Weights of a small mixture-of-experts language model, trained from scratch on English Wikipedia: a shared expert of 128 neurons.
Below are experts of layer 9 (counted from 0) of a mixture-of-experts language model. Rows are named up (a neuron's input weights, with its number) and show model dimensions 128-255. Each number is 500 + 25 x the weight over its row's rms, rounded and kept within 0 to 999. Numbers have three digits each.
Before each expert's rows: "comes after" lists some tokens at least twice as common just before its tokens as in all text. This comes from a sample of Wikipedia text that the model never trained on. Tokens count by the router's weight.

# expert 1
comes after: ".", " |", "\n", " (", " \"", "S"
up0:495492490474503508528510493491530541503527533484504469477480480476510478498509439491518503534487466483459505470514517530507545487466525468466500493490496526481497517492506510562533529526504506478477493545448499456497517491510457515544536511487525504511489474504483487494497485515555463544468512498503493544525530541473467509495531515521465512515511496535511527533496487478518477502513
up1:533530492510520516507469518485530485515513498444484477471510488520499521478495442480475485525484464493516521503495486493499538539461501515503486530488501515500532499502468486437476524540469505501541489530443481493500481491502465426486493532498534501477461495493475455542500537484452497525488495525483494545492455513459481490499539463491517478537451491509520485510497465501546493505519
up2:503491493478500508480488454493505521470490540471532484489516513517494484545473535530532523522495506480511498494508472480524466474495512505454491475487495507543508544502519504479557510561557453499484516540510503505521517524465468500548503521485521511505494517521506499502516462487487518499520511484554501531511486473498482480473505491508468464545461489471509559494524459476550483522513
up3:509518434499501510485490498500487506509508504488512504494460484470447536523527495475481464542489502468457482465464477553482530524490478478475462539510524504521473529473488520525483512498563472492508495519500506503485518516513439468525489473498497465460470499528476549483501443507484451540512459507503511486513482525480492470510537504502482508489468508495529500535488508491486498459499
up4:512488446488484504503479475529501517468530487449521526510490493462488516512495470510496481499458468517481445531489498473474513488458571497481485494490474537515535491448507481500501501521449525490543464535420505431499535535516482524534529534495526531498502461515459499497507515524519464535475496493528525483490484551522459484526487557499478477535513495506484494504503518497522486527483
up5:463497484448472498507469479492509519539517519489501538481457476476517509488537510532524470502446440486500489475506470500495517544449519475477493509507475476456477565480468568497511534531481508532509519528463480478482535477500456523511490502490523474471500494529498485503499459539506483520501517526533548491506514526455485478520499498505538515511499504488532500525488510478494458509491
up6:489520468527496504517513524520489540509549480472541518516509491494525478515482469478530454495503503497509518473489513541499509552459516469505485485463473532486540528491463533498521515523496504503507464546477540500507526525486491539501491495544508499558480536514497511478495451475505510497499527494478507508513491494516468484500509510478528488526505478516504510535503499491503484513541

# expert 42
comes after: "-", "|", ",", ":", " and", " the"
up5:495500522459487482558495507475488492512553442464523521495465523486531540497538471497528463535484471453497484465508448508476528519461491471487494455480471539469530511484471499514482523535510507496502480514477501489455502492545489507490495516446548497500488499496490478547496495524491488526428496543545487467529523511442480471491491529492474462510479487533467536524474476506502484493476
up6:480532492520492511510462545484465547491512493487544517526494473498495519507513517444544501549485485485536522488485493545503534480480566485499488500483486522540519543495503536529538520495516557517523487510463517511493518513494492478466505484502489528509493473503525508509513519522538497514472566506502490484507499517479450491530499502459519485476482477489504523513531488497508486519488
up7:500532511493486513515480514471482515519569517501488523462504484487475517501517497479492463540460472496504487486513489494518494526476529501486475476490497523513532514512485524512533514491490499476473488523488485459460507497548479472498521484507496444502476483494462492474534498535486460523483497496483533500524538568446472479493497495477501494474504474502495497502501499475514450470500
up8:491541498489500535520501487481467527482531528497530531452468500445517520506503489458466494530468471503491496499531501533509511488468500460482466491458498535494547516478491530515522518535464491470487498489472500453485566562538480472514511516472537488535509438511486504507538481540535514541484534503500486534529497532487452469520522535503481473551453471495487527512486493478553467475477
up9:506501493494522505521472538527504520501509488490495462477526482484494504522470488464543491563483522524542498503454480518507493508494511481484504485517511530497486512516466514466510508495486513473519475501507498510516544496508508473507538484522474472495459495519499514444504486476526508547518528514558445503537497509497486483481488445474497448519469514553502518477444488512532513500501
up10:474527515484521538512482545441506567490504545465481517477471497475524507497515468478486528487461508483509523493471528498491505533475509469518481529432474513473521485498502492518511507494464502506515466477487490515459514511467488511516487546458504422482505501504492537522489509518482468517468495498493487543506487531417508462500508506527464513505497499517499519534528507490470460509495
up11:520505460522476515497489492445511486494477495499535531496461476482529504501526472506547501548477515471483472469509475491474516513480506479516452498474467505475497504503478502527488526525479533461474535516480491470461524496498470503534489508462501504538463453498536494536560470506527523512503468492497465485522537512456507446497494517482503547475441505507525529500488534462474503479476

# expert 9
comes after: "0", "9", "2", "1", ".", "3"
up5:498474509497509577557506515533479519462498463502524476519484468479512513496480502487490518535507510482507520440460478485452487483477488497475491544474526522498516510453475461538522472502471504506503489488512493495509505457527510511475520476526499475489495513503473504510501457484531498522516578488533480536486511544485486492506528474524516469547461514507493530487478480475481506516462
up6:442500506459485505515492486477501534495494468456517516490466463505500471486511483511511502522463479461496487483510475508470480516465502521493472529494472511488477500505466506516511507513506478503430516489497479465493521518510490492532503504520535463478494464488468524495525473512544488539509524523563479509515513513478496487493520485510538489531466496505496515518501499473516468504478
up7:495502490484498533490514514498496481487538478477519488470476471507488471515498532503551514503497478495489474478496491494466511518485573465454490505473517498502478530450468502489513542524480509508465488517472499484474490539468466450534496555498495462503501487503491500464499462461499533503518529513480486565519525535482515466473505495488522505516476480532505517516530503494487532496460
up8:518511504496478509490459549484519488490484492482488510488519421475481516583528475483472437518484503501491484481494483530468527499495512466501498491509485501489505556465452497506516474523460512494470492486455552506443496502463513485529493515528526473540486463498496477507488493492483492495468520519556480499503512451510447517490491467483540458524521505492543502502476501482487472504488
up9:494510501491472529500484517490486473502484445484547538493468462500518489537495473462512484471463467491497501479518461515494516499472491473497469537469510525509509535491461472518511549511511527463499518526479523469488482506519497489511535499505531432499492478486462488478465472501498522544501526510566505517525533527494493479474523470491507473519450508480525511565513489495475468471457
up10:476523475486497526480506518538493501493528480457492529460500502494534453469496492535505494482518478503460529498455483518505523514485499524505476528524523527508522480503470487519520505570510547528503482513510481434515496464478504498493491517454496484542472513504523530509485518476465533487543488524518443551483554511511501479541480514472504497481480481551491535497502502525492518495512
up11:509513527487524499510471465500506541478487528485535483534484487474479481492495452499531518514489499517513493399496518480484508471469529493522476536515525475499500511506493528508501479550500484539494499475446524469469514479512474497505465476489519523555516511494487486519505493538526487529500482477469514485513504545500470484463509457510491489512486462532451488483501536497494467502515

# expert 43
comes after: ",", "9", "0", "8", "1", "6"
up0:521513468491494537485514500529488560496545496459518450487525491501509506509495538470486508518464508500559505459480518508483503514494459476479452491495504464510465528451458523481487491529494514463521470483507515518510494524508472506490521523496499463465492523521492526482468489521466482483553510557510512515534489562501459471449518524478503506541490523509489487478514475478501488480505
up1:570527483537475544451492514454464510440490462514538524505483529499485494485502476494494469495492520499493487475554480501475474458482521517500454496468512473527521505475512521576492532510538484483517506464522503484537495512542500516518551501495516490535503505497520497526485457526470506501488503510498482499499519474529529494498530513486560531482503518502481460545538514501432508491501
up2:501511521467474548512472505474498510514536428484485475458499480492473467516513484520546476549468517471516503484498470495510453509471498476491482494470494507497461531519439502476586504552496554485478517529456512531497494526534469486509481505505493482519484474509468485511456440484526513537498536533527490476474500489454492498521499491516528479506473502493506510506471518489473466482456
up3:510524502481506509516445512460530486495530529519512527516522430438523489487508499506500489477483446502499511451479482506458520539455490529484485503473511481465499503505486516487532508496466517482500537470498501464501501491495524520508456497495498495491506485491518501511447445507503446513527470493503489515525516536504470497465487523464468491518488491506498524492502512520497480478531
up4:473499540501499512468452486469485488505453470441564513500491487510533483506545520452523476539445481477482527485513494484502503550498486491471432477492466514469495538505492519507530492468522527487509486555467569491498486476487523510505530567490551497502477520501521502475479494503498486537490515492507469485524489546461494496485514485506479507531512480494521510528496495484472476454468
up5:492508435522517520513494543501486544458510485474504489504499504502490466526478513516479480488446493511525510478462494512509537505454519491507476524499534516508516504502488474502494516545515525489441519484471468496487491546469494527496494503507506486512478535553471528491505476504520463480518506564514531525509513455462486507491519491509507511484484502463516493517506475528496517493475
up6:512488456465494514507480491547457563450490505480525515548478489480525486515515464484503452479524486513454494492482464536488517521451563515478484452498496517515505528470490464491532483480474521483490494497493536516471511481530474505533489527493574502541477493517480492468503495532501477520503505517487517495484489470451474452542507514514493518557474455496513516482492473483468471493486

# expert 47
comes after: " in", " to", "–", " In", " was", " from"
up0:478484488487487498520475503503480571458452465443515505494456506521498487490507421495500503504494477520496516497488490488492556501472493502493487529494492489528500560453527535487522495556462491486518504507453532433483490467480489509530493547528543480499498537504518479478492482490470451506463496489501500537530502522456471526483525462495568520502522506515526477557491529454471522516513
up1:501486462480468567512481493480474476510532486512507534486491488464489509509529478485544488502479492464499492473488493486513504514460480476464463509524484509499494518497492502550481497536508508483431500526495552498503495542520510484521512521481532496521465483507507504472467466513511486496495543504502496510517532519486486526538549491468505494470474462508525502490483476473467449457450
up2:480530455494506512523475500480459504519591491498499534513459478457508500498491486487515491542455447494521492509477504514496510500437504499456489483498536521481489515505495525470484495494484537485499510488485515483499530523488483461516519503484527492486505493530495534507503481536502459540498514516512465513509527482466470510539510484476507450513472508488558540513506491496476486493463
up3:505496510505507479479512524491470516484518546507506572498490471482458538505544500498484519542465524472550523484507462494460498495484496464511518477485474482524471533524492526541536492487487476477468511495528479472460484508522472532471495496489499510516486496503447516477488471510499522477474493511515474507505493518448476490511481501507481524516497471510473506524496450501490486477485
up4:509510527483423474530478528503533484494539471516574510507516524471486492504495514485493471519507497518502506471508500541519458496478530484482493532492474499462482515507488497542475499485461535484524467465495516497516531510504506448494496517506539478495480502511520481500493492510550539482546501484489489531522514534488468449514528542468541462500501507521459543497460531464517447479473
up5:520507519474498545499475526461496500536517470495540479499492497451504513495498505486506478537490476544527478485507493506481465516453463537473477462486508527470509519453498505514481509540513509462498502516503524478504519526539469503527540501481487520494501471518482490511482456525494477548472511528503506496505491508501470501517536519453508464499452527473515493510486468453485477473457
up6:475523525502484499525483550484490478474523473523541495506519521495514530536516482482554476512507503519498506510521492524487524491501490462519516497494530493497546490494492606490508508492465557491492521526489515487448468491480452481488463485511513525531521537469526559450493479543512507474445474501559438516481539511474504492486472463472474509514512511476511493491530492510518509542535

# expert 18
comes after: " in", " of", " the", ",", " \"", "="
up5:541491466439476487545502509450496486486511498506523496462494498474502491491508452469501501474459510475491511481514508512541547493465446528506497463524515466513519517494515474527473545511491532480514499446515440471504482501488470473507495476504560505505522510485503466495533488526508513507506468503545504493512543504500488432522535488477528492515520505488505545484475487492481518514493
up6:520500500533472538490519533497507488504521463502551508478520468497562536542493484479520483555484491496498496498539501509516512535464517497504487460493537527469530508461496535500493585508501537457486516516458501455482510498510468502519536481452534471525525433494505508504486492541531490558490545525501448497506581502485510531504493527501502488556498490505511524502499463521552482497465
up7:542514477519515526544497503526480469510534489511570506462486473498497493503477476493532475493464520477515503498488509527512522547485537460455479514509479530484473530504433494468542485496526488496510461483481494501505491495519507479523510483481488487494516490503486478465486502553522504479491512538530443515539519541492473488521500499468500468518489469487508523479492484464531447514471
up8:532534506491477535501486522471504515506502496474528478500473460461526514515549486508469457518460501489498498476506488544459526512464523512494468464477486537485523516454478517542503517496482534466490487469465497461438523544482483473529516482495515485566481496523504461488519493482505477554511497510541489460543530517458484504488506513501527496504478478494499513490462500502494463505473
up9:518505462470498548478456521473467510483454485457499524497509478479482505543538482480530480521481526475506504517455450542510492529482524497490490511487502478518472556472477516479523522529498513475493498507484543493457516528492503442542523525488493497507472488495478515535556486516534475524530504490551481508537518526497478508493501513527495518489496506519552480503481490469505439504471
up10:530503495492449519514504534446522486540536513507520494492494479483466527523548496483507494543472495445538483496492492506463554538478532495526476507481470506454491551491484521506489502552478486477515465462490488475479530517475470465513508474498523495521494496498518472491502499510515500483517481520535537501552524548465467455481511497493460502482500499474514534489433499482518441486488
up11:550564480458515574512500508493521506511473520486493490492492480450491477501502477502556436508476532497510506512483451556471523518505528495479476486460489509481509502448443507492496527514488522483511501478505513443457516509504506496534479454489523488485513506519486499489478499510534491520519509533496505517529479554478474497522497532461509521514491487498534547530487515480494428504502